Weights of a small mixture-of-experts language model, trained from scratch on English Wikipedia.
Size: 8 layers, vocabulary 16384, 13.1M parameters.
Experts: 128 experts in each of 6 layers, 64 squared ReLU neurons an expert, 4 picks a token.
Training: 507M tokens, 7732 steps.
Below are experts of layer 3 (counted from 0) of a mixture-of-experts language model. Rows are named router (the router's row for the expert), down (a neuron's output weights, with its number) and show model dimensions 0-95. Each number is 500 + 50 x the weight over its row's rms, rounded and kept within 0 to 999. Numbers have three digits each.
After each expert's rows: a language model's description of what the expert responds to; "comes before" lists some tokens at least twice as common just after its tokens as in all text. This comes from a sample of Wikipedia text that the model never trained on. Tokens count by the router's weight.

# expert 8
router:455476550472459540507543495582447475537546528426519455534445518478411421433456487439525534497504569486409491429504484625539484518541542435486481526401482630532495445607418598521516443550461506478560454584519524457515548575461433465492525516525440485505496432453496536562424520527579506533
down3:515506488556470414499496514532463559570605506514534498532504535510577480386503504420552418537419517513427457520482536500431547509515523604483511598447462484463503442525494554513402525442549499484536501480513491528467459509484391393532575488510570362482388436513481549479542551511576522493
down4:403608461448525565464512496556540514515551526470457561545448508470549513539499530634517551463544490541504480558471533470375514387456466394526478496537471494464455527567517549461444506485442453419544528537587542557442551431492407420441543502521489445524487490460470584536513546505480574564
down5:520512528503508422439539482434495479530432596483493543561450466417609478471510513463471466521513471448426598512454531541524497508477431549546522588593477501479409458455508574525643560507490463535503502523489451529452429436518502499502533580518393554544525577483461426469493473448501436619
down6:529483520546590479558484454477487496538597484451489560474452550521517505566578396484495494503549555529632536531480419433539578441522474458525415480476448474500587568449509418474421483439600493501450486491528551455498418474489444506456538468508633424534524453540446423441548530501531466514
down7:504488454573482513571460494556534431443475489519449511452398484476474506527497527392551571500584555499479522583504563485498465503586436518523539503466413466443438524563456570543481481519580564466497496595459421406518590543558451451468459526522535558484498493598407445455494458427559566445
down8:483468575568468491521549427490530475502465529544488469503558458514585531492556555410535469493489413588604500470486513443500509449530542475533464538522548613458466555383473578423564454457459580509473467477552508452551473492428377547490622512499489506414457530506497545433574475529452514553
down9:551594485516530515475504476467557427400500454589536473534516470406414507560513510425598533546505501457495498500474550423516456526481406611499517540503529570502622540532519465493501434497554559440545488396551549443545470485498512492436554471551520482450394477612511441507470507474469427446
down10:603472440565469502569416494489547409490451479460501504494584604480559493472449437502515555509514546514508433502393423591466466503513494532479495568507426500542394473535500442500506625494551543502456549441521469498495500622536493466537426535443488524466510401612489455545537536527461458543
down11:492484526498452531498497493512541512491536594497370494499572427490543455488469437523521541540505505557500545443471511546473525499447605488444530585532530475452402515488649525516366481548463559511485382548446486524455474470504368488555562464466479529469573439568522456444564529502493440510
down12:454437516477406582538518596449452450550516413525466501581531558579494517472391513513538504476581514470475533549525434650610479530561426488570569489439487500491521452501513407513508458514475539494509504504471442459356481463581545561491521499561499505488442458471455519508459509469457523566
down13:483418593442483561445608528448499508432552469375526531437486479533480516498448558449473558452452465456555504470419542522568455450541453568472522522577501473504441464480527505513584415418516481526494500437498543625439563497521543462466489546543489483613488487535586515450434553507473589505
down14:477424424478476549507465550427489543508528517477485511487534527537500450425479542566531452589496505588537522406498451434511472539471554501464486578434551467515403554473437589423623622450511474530474546506478544404465543483406585527513491511454482434580407524564527480486490506480545564516
down15:506473583433452506497414517521522554498542505517557565545523542522423498464531493512459483494450452546530335530479491590509592556536562465452487500535514559516482447421569508556614461452448583470522441440525613545484473429466529531524484469428532535494491527439388501484500426470537413518
down16:511466521507515498547481510447532424457520465494494474491416498478487487499438536576483572454504548375465541554462467443540437408531515492533486559472579538607502499512544505564619536539511547557582489508470463568566537519594446517426487493403597577464457465453412462486426562439428485494
down17:404450452502496508624483432479551575576454566424452456543533540619505541532498497437460510519483475421499429410518573570529536461514500582542487540447561554535463451455438506565561471506480536517396459501502502470512500507490522498533394507447572463546480507564355560529478470526484497521
It responds to: Pipe characters starting or dividing rows in wiki tables of sports statistics, election results and charts, plus list dashes.
comes before: " ", " Total", " —", " Win", " Turnout", " \""

# expert 39
router:522533463409458541399513551543534600577544534477523465512487491479441475437527560513587430555564500489480492578521552415561431532494543527489521552405432485427497482495425547519574553482538429428521494465548550449410409439541460479421559541510568484502453577469438524447489521496520577538
down3:422475609451622488433490439492525523525479474530392522556510443452487515468508506555590483520508450523516507520461428489517433488498386487464555615565549517496555581505521452452483624544503558527529477384524397553501499483505444485496502535528453567446564522496542407465578508514491502464
down4:504487480534415411491494506467519485483409587508534613495469504457512433508556469523535509496440455532513554461576534419473418497389510538512427592498602614541491555470593522479546453526474446599435501456494437443494598531512399440534554566451506502493529477457450533535498488467474530463
down5:514480351538574564474415513576373542521513508370478465452522519470554536570520395494512488515549440479540561555470452576521583540510478461524507490532442474470477517489488460471449551566493484560561505510545389541476470467466475544591447553410544542540498552416465481474457529523555486494
down6:439539567542629543568542523516468462541571496542459412411480499582553470506487504518442453540445433496485433497413522534580521550562465402559407512470560493584500564530555527499426425486454516511458463439495557528526544513402511462483541458548532527531453411479450549503560457459571477452
down7:449522584512554504504487341508495557538482520560437552517545472447482397532596421525427476503609487485551610547455514527453448481517502532500524440447516441548526540537449499418457411541420455570496501520516445510442549453486473535605429470490489477428554516511567490581540470536515491522
down8:524478496526488523488549473494517568422517426535498536558513498473576505562525518539460478577415527517483440442494496447492502566555401505493500476505480513558449540499491559495406534606397389512474469503415500397451580428494468553445462491528564493552476570532451556595405575547409529545
down9:414539534502537507519557558586606524401462569497438541502488488512459534533496490494502476451431475448575400549475455471460454568470603510520518556487469508618467501493490565557451493454524472453435503486449518414546426577415528477504455490513608562511487543446565608507558481450536454446
down10:484496428483464508502475497502424561524532563440442525544485535497501482474506509502443436423518529558457568526552564505447477477372497526571591484451526534476532441502567448498498401577514587437481520534423502422624499532424514435498550592471489526569573578439536541446520507549552485400
down11:520498453509523455498524530396522486546575419523463450533558458377457448404516473515431485460503507529511522519428416548563565405585471526534555448538458474543406552558579550463588498429435531531466492516477517535515415544489528532510549424499583518554518539594447548516533489457415549492
down12:498624451512464539554499442460565430552454470478497471509542506474551547509497466508434455413388547510559450528509545516550467458461462580467438441523470502578564503497534430546480488455601565558536519479505483488547509434530447570539536421511499360437527438465573509436510486568492407574
down13:536487406407459524482428467523430491437513570474577487481459533579495614406434496466441534554459468447486468499415414530564522556624517530522561490439541495506556526497508521493572553451516535487520544564534486551462468478488519537592492534482490401514459425383571488461484490548570446510
down14:549441521531514467459414489478508504514455479456531524472498486508484544507504559432570451571462497559481409538498470632498529516540535504427466521658443596412498460477519507456426475429574460472556472539532502491499506423417431503547497462463440483609431409496500464583528551585468524525
down15:450492404494464445516482390565583475551507613568486514518478516499520468499485502505449459432466501482405576484567558498469561541504596509455572549440347544553427445599524506514459578493541526454545494489508574512503524476509521542501480452507524535488446508442523350534460466556544493479
down16:485534482486397446610511543540497436441476459578468422459499470540561557571506520473461535494470562533499453535556497468460476422503498549432604483537488445453459568534521422529419439485488520572429528496528458574459483519484411563560472487480464492587643479407546454539484424464546471487
down17:560557510581521491497478477391452516572491473569485428500463522576551493482477476534474421504491507479531391568605500447593512511480564531446441438532542410606481492564566481498521498569508458525441450481396494444600435480493437531554509438541493529518563476538497426500553469430595515492
It responds to: Occupations and nationalities in person lists and bios, like footballer, politician, actor, American, plus commas after a name or date.
comes before: " and", " of", " who", "\n", "\n\n", " ("

# expert 50
router:496532508490561545467508568589567583517533514486447441375449560491420472522470522534450568498478549543539466453564531386568571506524567458453516531520552451439460575528509447486536505440475527459505399457518534440548501546363564502599523517467483487490556469511460496445397522463469526429
down3:434572434428515546475494472598568454469584456527393443568613500579414524531456472455503505490411446442514481512600584496507478552483465461503427534498556488534536438375457527504485536516508452438468497573487519536491475532538523490406539549482485568494433553575435470555530436503535485503
down4:507424461442514467512494463458536528529554493534485538456408508557408462589535512554507433533528517604435545450569483501431573524603633433505571487447500517485511445512465505528566502558558499494577516544528469553491543457415522516431480584403519409542484481546466471476474386512504445543
down5:440600483524434449538479523543490481555534632578557520608457509544400558525469508588459377536475474416479500528514550546543481464534432512529447483618427545431496443442502512544516489508484476492453542421497417535481472461533513488512528567563478480477429528431461493453579557490454555519
down6:448445564439631516530532454503505512509589498494566480546486505510380478623556557444445458519502472457429395406554495442472574523579460484488588551540495539493599547510502451434478461521492588551485500487531529495508449460507527530492460459441476535462464469459423570448431504557531502420
down7:469501542447465414464471495482555572472589515460498453461503520449512519510502539459543473509444556413387461478457533389447509500601524534423484480422547459589591518436532522468563456505509410549452553487539576553392472558569563568466478558564545531477462493441430480550511509431501535509
down8:491534488445586500508568404458453513505516508496482419515514498524598517487458453428415484445639442470457602493526539523466432484472616470589507567433543507541463408514506478515543454489572546503536459453554483532465441503489424445426529537584597525473497474581503463517492479437546519428
down9:497556464576487474499478446484460469484459451569539526419469411560617526490493437502426553533468529484483574542395478506534413455564461483546392441533475551435540541533520526556517576495399453511426539390505528493514596522477461594523504501538445550439551565535531552487494439548492437499
down10:463445626517505531513502471561434535476547456445525556576495417450537470537534507526493496630390516592388536428470535486503436479545489553522478450443585549404468489509465436480561540583565457479505504490545511466502499417600477444584541475496462481423485470499450475506453553526470562500
down11:512539452634490487446470535463509506446409516503568504569498467544538560472463414447503620507406543396576431503512547520438532549513476513507441489507456387586517486449546425498603490546506537541563549548493489439466508470426468561495553479494522511543514360530548504505499524509484456557
down12:532480506445483577523498529368471576527501508486546406560508422538490537560371506572476477429491466551486390514495456515509552521435519538499489457464502494490437520480505537575413549520480481563567464423503526534504497503540600578597525521622420421520459522516399471454564496496489488507
down13:530549433455470496459455511494490467423412527478407519589477498546577507493434432494481454427564465476525521520506514491537479524473516623444524486464433513518474600422456465576472463491539487477585587523588494519511537612522466442475490404480504577563593465550494463432488595411546494507
down14:538464460430518516524535506502469410599502505536456537416470503574455511524462493473656514543474475578479525488423489491509495529525595522422558442414604402513462551545465452526495587550551489455504438501594494449473484471557507545445554455445432450538490401521466482594480460510551519521
down15:439463498544505484506533527526436517501544582570491524506466568405478483458465523447527511488501453486534500574572529562526508436539318515549578538493429418468556541464498614477480513509531526572479453509552591550407479521447441516460483449528456442416459466479401476544464407563487478521
down16:558491524549506481538535547554579469418535434453482426560503376475492413521450433439491510518469528532528491526422477418548484481543465576465571498531554501466514578483451476540572427502487459481571461440506545598578431484593520455572487584476486358476517535429507473513467481545455500556
down17:478557446514448432439403404524461526529491494448471425554504480548444411530518498500502516486526566522384504599442487507454484539595499481481460536473517456524470556551579385572579540470560590521494489531441526420565477469557569565511631532503487503457534561483457530459508432495552478489
It responds to: Periods ending sentences in biographical or historical prose, before the next sentence begins, plus clause words like while, when, where.
comes before: " The", " He", " In", " It", " She", " This"

# expert 20
router:456528580549559585577521465542459632451512532469421493430469468431464489556519539457459418588485463460452442442591523471450442576479484497484453539512415471483476521487487567524550456527482512380472545597468527512479486517490476473443464448422424490400497524484473614545571508519460504495
down3:548591600485538483385476524564594507477549475486490489475487504474450513475529470466509542544564434510513418505486483429497540511347540401577463563527515515468524571420593540531516506506440513496423477520509545529487519537552471543507397569431510521462412485515430532464576502516479417409
down4:385486473562581436398537506557497443545503505496449448437524537558544381462514567557462509389467519535363421583505487550543377520508513482468444533536503548537524455477563529535492537518494513497525521524518512517583515474508471504434432447431534620577507513533549481530537458482452482527
down5:588538491520468488494485516510531455372516394455598496546574499459526514488548493497509471461554571569484546433486471575499522459369459511437513487439532468571530428478362439485502480522523379525546532522480644521443511509445525463454535554528547450483511540506548508478489554421499552485
down6:594504534508401415462572428510541428571488491425567523500410485488521494489474392516510413567428514498420417471537429519478462451497485498483540522528539565558472587483447395567485460576511522591536550602472455538493523488569524455532615475488506443526461508503494548543485535494471559480
down7:532467495436513450457389501432468535549603451413464474516459541584454501491536462504540443550485600589451524470570507526529508509575520570468555545606492524384476586525426464537463508519557549523549424547561443483474433493498420508513467514496473476563601549464507490442529485464409481452
down8:473529518556457466468474612470549533422505470503518480462551582523518471480448518556533529462447536607543573520539480477521593475508563442517470433504479514480458451452518486459526460497568516458507440393571628513503463445332492464514543472480519405602480490450527463416520498489552510586
down9:465530518519406485472493546452452485425497411511529471521517535538525503465430475434422488420326556448397429539455468451567549458499481490468575569536557524520424456544482460528454493533488537558467516525537513515559466575510517577525611507455495489516512538606442490619532476522526471545
down10:498495534465423427531518406528473589437470460487534497491488521541581511470517483475486511527532528580404382459408457525403521475433523628502483550553545465470397494510599538539540467470477505477525516528446565453545418538490448570446431546436543579510449523572507549597507497503528528515
down11:476421510491471538573542552462558526543488490439551492442577508607466437568443424521447451566430480483427452568537493454510519554572516608494487500472566594503472437486440447485530451455432483551458478511535544575508508490406582523426519436488520459371472463560506459531433530532503557555
down12:528442416515442463441530511547529459536512614459443467526467510552547384493554528518552460469460462465512456486550414406534429494578514500606532486539494501414521461509500624469466492629592506550514544458541413520479468410467553461465519579495506549485492508520419462535508506470458585501
down13:414464518513503434572489507455604557522379544494461492507646427569465487527499419447456561523516514496579492571535471514454517472494535556551532516454526473508467473494430539448480547539437440495587495526532518475439469528423545475547529582572571567488399423428587463533496493528435509521
down14:477466441424395523447500599467492645584464499529526578539412547488462489378485496567552483486518441500530508477540518533523439448515457538512532527504514537521557510480509500499517560428516591465510432484473495498567534540343429504597426524455502489501487593493514439471504432563484449509
down15:498515607479522535501460436519475618516516453514526509533527481447465508543531483545535553595455437461563556502459551516510444522536462463499460554478450528444555476513371466482520447525604542452518511561522493558453526441383389561476442458523548409376463588537500453577504463528533505488
down16:537478496444507508455526454529572466532477486456631543609478505417513527530538529459380526475535473471490484557503462627462589419442545449461531522447508510460513455651468558496584458430458531505521474536493548508490427522556525484506457539385528567441535412490544532462466502450507474487
down17:568465595560523455554463518473486540491457473486513535492512579338515543562433527480588368582432471484424569479493496522481438468531452452445457532436445441512550440535462589495485519511555490453476529438555516515477529521531427579503512541493455463534540483539461519486576584413566559467
It responds to: Prepositions following verbs or role nouns in biographies, such as coach for, returned to, played in, member of.
comes before: " the", " ", " a", " his", " their", " her"

# expert 33
router:491474475461502534534546430582504541494454435487477419371463555442528551427555576539568516524509460556463486561472463476549481447456447521450425551429542427579540490578472440512508567483509530415567551593491485509548521540519468530511526539488613420507459548577470549419454418448487540535
down0:485569476555539507495497429478443549490639457636542680482514489446539419461615516465493508405555468489487498559553504550465571483484455498529487572479491442497453526466450483471481519496523534518423527523476548448529522593458465529503456511417477497431480469468454532467581539451443440488
down1:490501487505502547493630537546490518587416474515465455525519544582512462488493504509465594470527421526475420537421585462426447538445476491442458497560427522495494507462518575380464485469478486513550525602393453473532579553546591477504443489482545470558405516542565474547560507444488556436
down2:440445514411501567480448456483520514527517474550358542503586536491455482473502524582574530501619520620553491533489436525489439488496491507512539550504449523505499577414503533514433467539449496454464434410550574491431523440461530562526425506491582538537501628569466418511546507465477475464
down3:519457506444508493457466468512461390418436468518542461522455427541518526456522465547547473490482527495539610477412543542452530420448571529460402465590473539524516442456523516492501564520509416529516569460465521494416418535498515426551486432550496585522577454509628582589532576510470530513
down4:595564461530584520394525456482413440472464530613458462410516466439578534490482505472519504442528445406549599476419502550417479554527441493513548487507573485514546475530399445517560535484552493489452578547480486545531467446603441552506442425520509559477497444434502494479465477554517500559
down5:527488444601449507539423462423454512422454501520550590574454448536509552533512439497456522424552431518475531461526481588406527590479448565423564538459526461480419473424554512556597470604455418544483536473443513515569478529501584503440475516496489472563575493459533531430531502490551472522
down6:435562538513417564566418449533500475478504513435548563558529505422624527474453467473548502550543470553603533561557397534533417385453466526548533503543453405530504502408526599458522496533465449510544515529444527519561489410440540554503543464482481528503462461489530451517460454487595476490
down7:550441469402392450455485376483504428546491453544519538513469478369576498493521507462484469478499404504506547527489485488485464545524576536483478465492540558483520539467494490492503545539518516573431602452522471549560519596532494456564447409490466467554570535463574555623542396488561515510
down8:501496462491465519456573527523463505497543465527388432512499482469504484544532549471494486502535339554471437619440480468518497515573445447555538451527431535513586364445594512500467514500484569507466477479549498544458540456575511522585533467500392486501546504502584440499506620435520542465
down9:478466594510498521552488541549547520479468477373430426468463504541500571497442529594523474524468534540493516482511583477551502501484556511520506475419537606483493545469499411506566488490531434490456386511621491464477462622539397527488470475444575442552532451580479549539429433539449483455
down10:413465595431532399444545509514569467496553511458459439509589458519432491478454524613432568437558539529465493452570520430539503501584523459541553509494563543448435572502487517500486525476455563540434444480543579486507555518462576576585551511503551483464406472518435422495510457432472458452
down11:536470534460513416507508532444532559528572552566444515489515462449469496538419476487554446551378519455469511557455457471512404509604464548549543450537584452469438586506551473563394534429479496513540494502494428487459561593529475509545542496580352479525517432544485477442565497443522473499
down12:497599464551504531484477549591510462525622551585479536539578545471477513501534429524498539412477501472460531538416493401486506487471547465463522419533464555436419489472463379532442547528514573456491471478480596473441509571451537522454560551442570427563501465504418403445519531474522528470
down13:569454520467500565529530557474451533559412507429523540491471481494478536461467414576561546560481494539573573508490417478544422487505496529448486581457538522493541515501444473466556528543547478445435509564485422503507466492420523514488539429581365597593562536604542442514432432500438467449
down14:442476543516513532469511638446471539478513538478474428452490517460422480451523430536437503489418415515540513433474380473536489483504481575439479525468614435508491517554537449522503555444536401494543533549548553520556514563496573512446498522495466560491452619475568532532449420518548380538
It responds to: Conjunctions and relative words joining list items or clauses, mostly and after a comma, also or, but, which, where, while.
comes before: " the", " was", " he", " a", " it", " is"

# expert 12
router:418426532471511515510584494545482598514586539449493429497542525439442485440564516526511466443464431586434502452550652481411516513412465477501537430461516469566499582466437509552535471522578512535580416442572482505536533538518577474533478489530458545520512446518449526497389424498509501518
down0:439483470515473469506516446487583504588571521505486506495533550537445529461522405525456549550548546461507455582510550495578484526474502553537589554507546421470514529569547390436636502350469444494468459500587463517409482519525420523499477541511533532530516511446409505479441448436515415492
down1:580431491536502469507503481509488561546570552496459541524453610549390443502528511531493490520436549562425442563538512442372539572469485387488575453490514444520546538469465398495562489596471473577496514490501552550528507527437530548402495474566420526468520505594517518544521420495502439524
down2:525401518586429495455527450502515616621572496509495529528521554477472431560558529558465440488489445558515475480528477514381482450503506401487547490518520433489547489459454444530561556528489464622568534469504499512552514514468534474423512517558414395529517473524392453495538510420504545573
down3:504519424462498564538527554548512424413450549581473498410488514501551510506539440422482538559472465468563529458379480526542480519435538554578417547488485503597492544493555531543484552503519592476499544476456369531433465516502459493542620503437473512456475529424592421523425497531465505551
down4:398524549420431472473500522605445500475499568552534511482449558431422429516521501552538526570532526453524469535407543482516527416461531544578494523444475521488533529492567631579501509472574486510471432503499502516512608541543522542560475463501489354467440546549453534496466461402449453478
down5:458574494517559440454357540511511471525523450409440497614429472443526565444511505435529560481461388559515481437529483508457493546404541519519559515487382451585513544508517455489435526507568504516485516493560510527445535440522569574538446511428477492534574510477593496497575495513517517409
down6:518505471543544445452566453609423557490575494469530538509426597560513459584558515539446526457464491559413434562571484414425569492570521429465592536475521371469540494452556458488553499551524543512524451497517541523532513477425538509517536506440486357481567469485459521489474456508475465470
down7:498517548518528496357521563398547549458483383508563492554503513519428444585526510512525499502502493499496529426462513554564488459489493503540465490434544618503447402481557498566559533471519465449431548510615434501551450582464463477558483469461481513383483565524555507480625491524487501474
down8:561526562454470600466471470500523389402404477566472517488497493520498578454474364517516482432465537520465541505474411517548525536534513591524533577444507539512519473603575553485483539515411555478458444433447490546461508485496503437520476453525481549462510409536547498520577538486544384420
down9:558514516446537462440518509541550435392509507511545470491475476568542529470536646517507475407473465464484512547478613471444460511466563485506435433500572436633594534487547470555521440449494541528556493507437484427507497601487502444486438476470562479376490527490514500524529470557395523471
down10:462371649542523485536446623526545402419477412586436488556477512443531523464525453465422512495489497483460557479462503509451558577534571488472517587479473502528479509502446517491434514492478429469453421584485564503476564530557476466501487536509475557478526544513484443581471578510480574424
down11:350510524509489516442509561560557389504464490523488449530507504399484542532458525466468501590443540524495516499510521529466459538519579453492594410604511520475515514436563528562503530430449567494591511437547504512481518528467534425474438496471402407502486437554407582482581575496508503526
down12:417498505523407509408513514525470470548616468462537488443446505461443442520484521465550518515468401523398502433420579482531555510499461456513510559592568489526539502545494475503514565502506426506541577544496515518582481520593567503460541537490444352500448452519502457440473441582506429414
down13:496525427483512458491585503450477470463530486510503476542440541401424536526543492498581471465542528485441473521527536371484404549468592465558482556597496607501391489633521516563442538477590487418540480483460486454557496547536490511549519510543551518479553452452470555428491543530491483398
down14:497550552378471511464531524519456424467489421435512500492480517493487531393475481514489532506521511506511524543532598480618449528532512640528421534477480643533479515476594453484450493446444565436438483523477518505531546466612442497505407549497584464450453506451518541479560521513518438429
It responds to: The JPL link closing minor-planet table rows after MPC ·, plus infobox field labels such as Born, Member, classification, Phylum.
comes before: " |\n", ":", "\n", " of", " |\n\n", "ato"

# expert 10
router:481495500425607566571547570517457586515413515468475502448440508439433539531544539563568511599489416525549411580526564556492459591507447480516421526563474460444450531525467505519509581472489438414506441430546503487496537501405509550496476470505426452475394470567493535459527477559451524481
down3:513443553453582452476500515548464527528446411431557367466495494514574514558509579531410601461485513444477435563484470498577467459499530480433612551512527486601562512513522463520499419425461509460559587482499530472568495514461602488500560475538486493469494467566511448463443446401551535505
down4:587553457600459574443443512421573491501548464507538521549525566512537530449432501373373490520367452353463472549540471480495558433519469502561516467417521514537550510567458497545511464489544513576558536538423522452505476481516502491490522496404464552506461534503537556472544523446528521486
down5:514415426617495482584441526481445521539473531441472509402518402517494495438489528525481553508455563507488547521519487573473571490526494511564506527451608537539452541436525363524417437586440464464543555549424518489480554465460439483542515608560446513404529508517501546552484424494502535510
down6:551524540459428510497509487533499421509459470481606478541407498505464453469502453574445466515640487478520467478506497523440565519450495504536515472562446450399471480589510495462539465463521472436538505540519564578516395562525534551484488553533468494520499353532591636529474486546563431450
down7:537488549459531572506468469431493511482536470632565529531525509443499482524487468519571466505461473516443459499495517614493495461459602412562408483445511511456502447459594509383561552486524476424428541479478534465476540644479566421539381518458494542460515449544555506475489574504545489478
down8:460468533464543533512418476586617509576406475489545463402495492512474542519456536509522500393531457512451566558592605387551495479421489533485545505435536440520558501458498511554485551511513452577438439514540504521540495551447556515521496550488420365454499454531537494555502440431539545512
down9:457427583396459388575505594501414582560485524468396442482495513497482438521560527494468459531494580520550531452443510576526567522493494480552602483500529566466536541472490450534553428492498490443481494578544548482543534425444593503495521456523484466403513562511424450503473475494511388537
down10:608455474464467582428452536527478436585509512482605581567465557399500580527496496546418525446431457509592489518406537426521448540479470536578520575593462466464543499442595473482485443452456536517449459477533479477462559458475498543492520445513569521532556517449452553468501489596458486472
down11:503457481431527435530504453511618515485463509465620556489537474618552405499518562594480543451549463631375478529448494451495604450589540465432518534520535513478448474570465512505488516474426470488488436436447559489465453519470478495484477584464512555493427515544550456445442525513501513499
down12:563442481385455546539454478555517539501497533451467460520481497467511437504515398502527522574540582553584552454474531461472480524519499491525527589508435550527579527531389501497459470406554539431493490462549420519428541538448448529486519558521525355454528601493560427577567541445476480469
down13:504481506507455512527430450446400566470537570545571463548386571441544503508497491436406437552465569480575526436574523488457506496506468472519427494506412510516541506537424509527599439465479579540502585661495520489518539493420496458484433532445519440483491502423557481505584503483547519533
down14:536482523512471426399472495503515433444529474567439520455541478498461425435536524545575458553518478550437518462458561467434491424592491511509621479486574559440545532419533526490538510533476479485522553500589507543456414448684463533529385470490471569492512471512540541545496493445494554520
down15:484427535523473353503496501497497523508510478541474538432593469550555557518402541484515489466559584543504542467524425502485526449523530476471430529425518499581480507315491564567443495452492511527541492526508551535583470484478526531519466455607549393512418473602485494502553535456456458483
down16:423533465555546550462414502495543564428603531503531446505540494570446467475455533557476587488500579567484450554560508546472477505602462454503437562469489519456603450411486542564412571490503551528561447453479533475518503498525437521522457466496576544533426446444497538476490491557371407498
down17:490564502434430438441501486619439661549545478491509515553498571395455519446574475457443497455504488580605487481453492522515456505494529415539465469459503540467510572500505479488575482532463589501533543479532472502437529505445540494456602549494505464399511545505389479509493545593501517561
It responds to: Prepositions and role verbs after a verb or comma, introducing roles, agents or names: known as, defined by, career with, called, including.
comes before: " the", " a", " well", " an", " his", " \""

# expert 4
router:481467528414501527547498396585498604514418545423460527496513503472468557547466439432486525544585516477484515451531446529482512466542415491465413574535485472609538516526456482550477480554503438502574563598433477590508552488540467511605462449470506429450412544533450527484514450453453598506
down2:514499580430452488515451539518545495526462544415502470564471476427475499549596472478481433519498530549584465563418599511516503548536536491479561508587478513501571520496431523406483462509546451631564482531507424497398476506511444474439539516523471457475536474523388424522546581395495592500
down3:508613416512333536521504460404462500450454486460480512501447522484471506535524448422511516550444465487514509535502457492467437526591477509562550477434535504500527449584498517456519584451515531500496481508535448457521417433606566497436603451549496539505484499464587580525546630501568496479
down4:473558559525490403541467524477456544396427507478587458492481508455493542491453483627458460530485492527563487483625513507543496556451383554527536517419513435499494470436592550557446426549510462547548494490547546514436506607472448522442511507503522528505387564510548523409541500426521488462
down5:552471534475473602514495550441491579504495484423460479531440498523550530484531521570520510445554452488437424408573446548451523559478444523545514513497531568505589431428436508548492495519469448532471502523428471426605496522368539476468545477500533543522499419466625542505489549450401585564
down6:498478446486575549520514534469542401587478570557544517547457529459510473571515599495516524380421440547518493537445458552544504468482431517555470489525474536415448434532494582380441486580501483539503446525549550536459470514488480457507495525507493402602488565443470361501544531529522440537
down7:555421469517567518513471419504499456455492480550514504498427481493490447526496522530610569528470510616460494451545479528445448510510448538489552441535511436557542577511435519389509520401522500473478438455422567535586575563499515585417458511507594461436454504427455539557449497433537592464
down8:531573470555510481557440528443523524523517560554557479484447514416545512551454522530490474515505530507503526488444455528516538506507524555405590527540371564587576523428576487527479465496524545457514467406540474439418410455425468562526576506457479443639505474553516474466542466493483384432
down9:485551481516511514527471447494543538592516547413453562522498546538383504528527515544441432392536400527412560531572527502545475526463413415593464500572566534486509535451444457445460519496539515435511471535465467533536531543450464500521489557464451461406586571495547428547476487574549398483
down10:475487576479447514569464569410518537499540509480453499478466488431506426462460530655397484574510468526558497439432453495458581491470475509489491614448568502645453513522542494493534511446423564462528499570517515495502578405455535484529547476500480519480553527433450382529509544486554514479
down11:497478497521554451524572463525505545483471562518536525466595498527611581511358576506420421500483470463490428513490463498499545481431599456491566489566506450492544466515519518483568446499539534547568593450542518418499529548524499448519484476422555447544447368548494455543379444495495508476
down12:474518557427421520482587457517414495472424439439662447512535493532500557562506454517520464520461581488568476578505469484530490478440540495514422443467466521459475502493528590424628474480463577490485523530461414516568482574560505460462537498531499493421510439549545584451604535473475505481
down13:483489496513481634564617568435568561522506522478454557535415499466437538487527495588443525482581473556524468474542475476428403531502500528543541505508519525463453561505454521533458498473529518480452403502517503541532478546415497550505431443470474387436511502592436482494553419579505370479
down14:582460548443507557593437528481612516509526480467457600493569466505477452482547484388531500433473485515529482488493464420542489471418497493567447566474489523615510464482553567453473478496437529449472478490565605494486431499514485497554465504572484542418577525477552364559502457473595475449
down15:564510559526509575501553487515536459528456495451543462525448498513533510448484503388532526455519568522590452406460485493519491514628393592476448478437545488491498470491447481530459428538491455532475546544467354477537471602559481557514510480536588459486453491408528492587525475413550460579
down16:414512556563436505562420452531441523543498548479562489453516576429533487499554540529572435490571493577551496475518443493482509527513491508427548489394588508430480396536552467403544536455462548485457449552604482437426445535532486476551487499478500529476491534590501422397588429451503500522
It responds to: The words of, and, to, or, & joining nouns, mainly in names and places, such as Gulf of Mexico, Order of, from 1899 to.
comes before: " the", " his", " a", " its", " their", " her"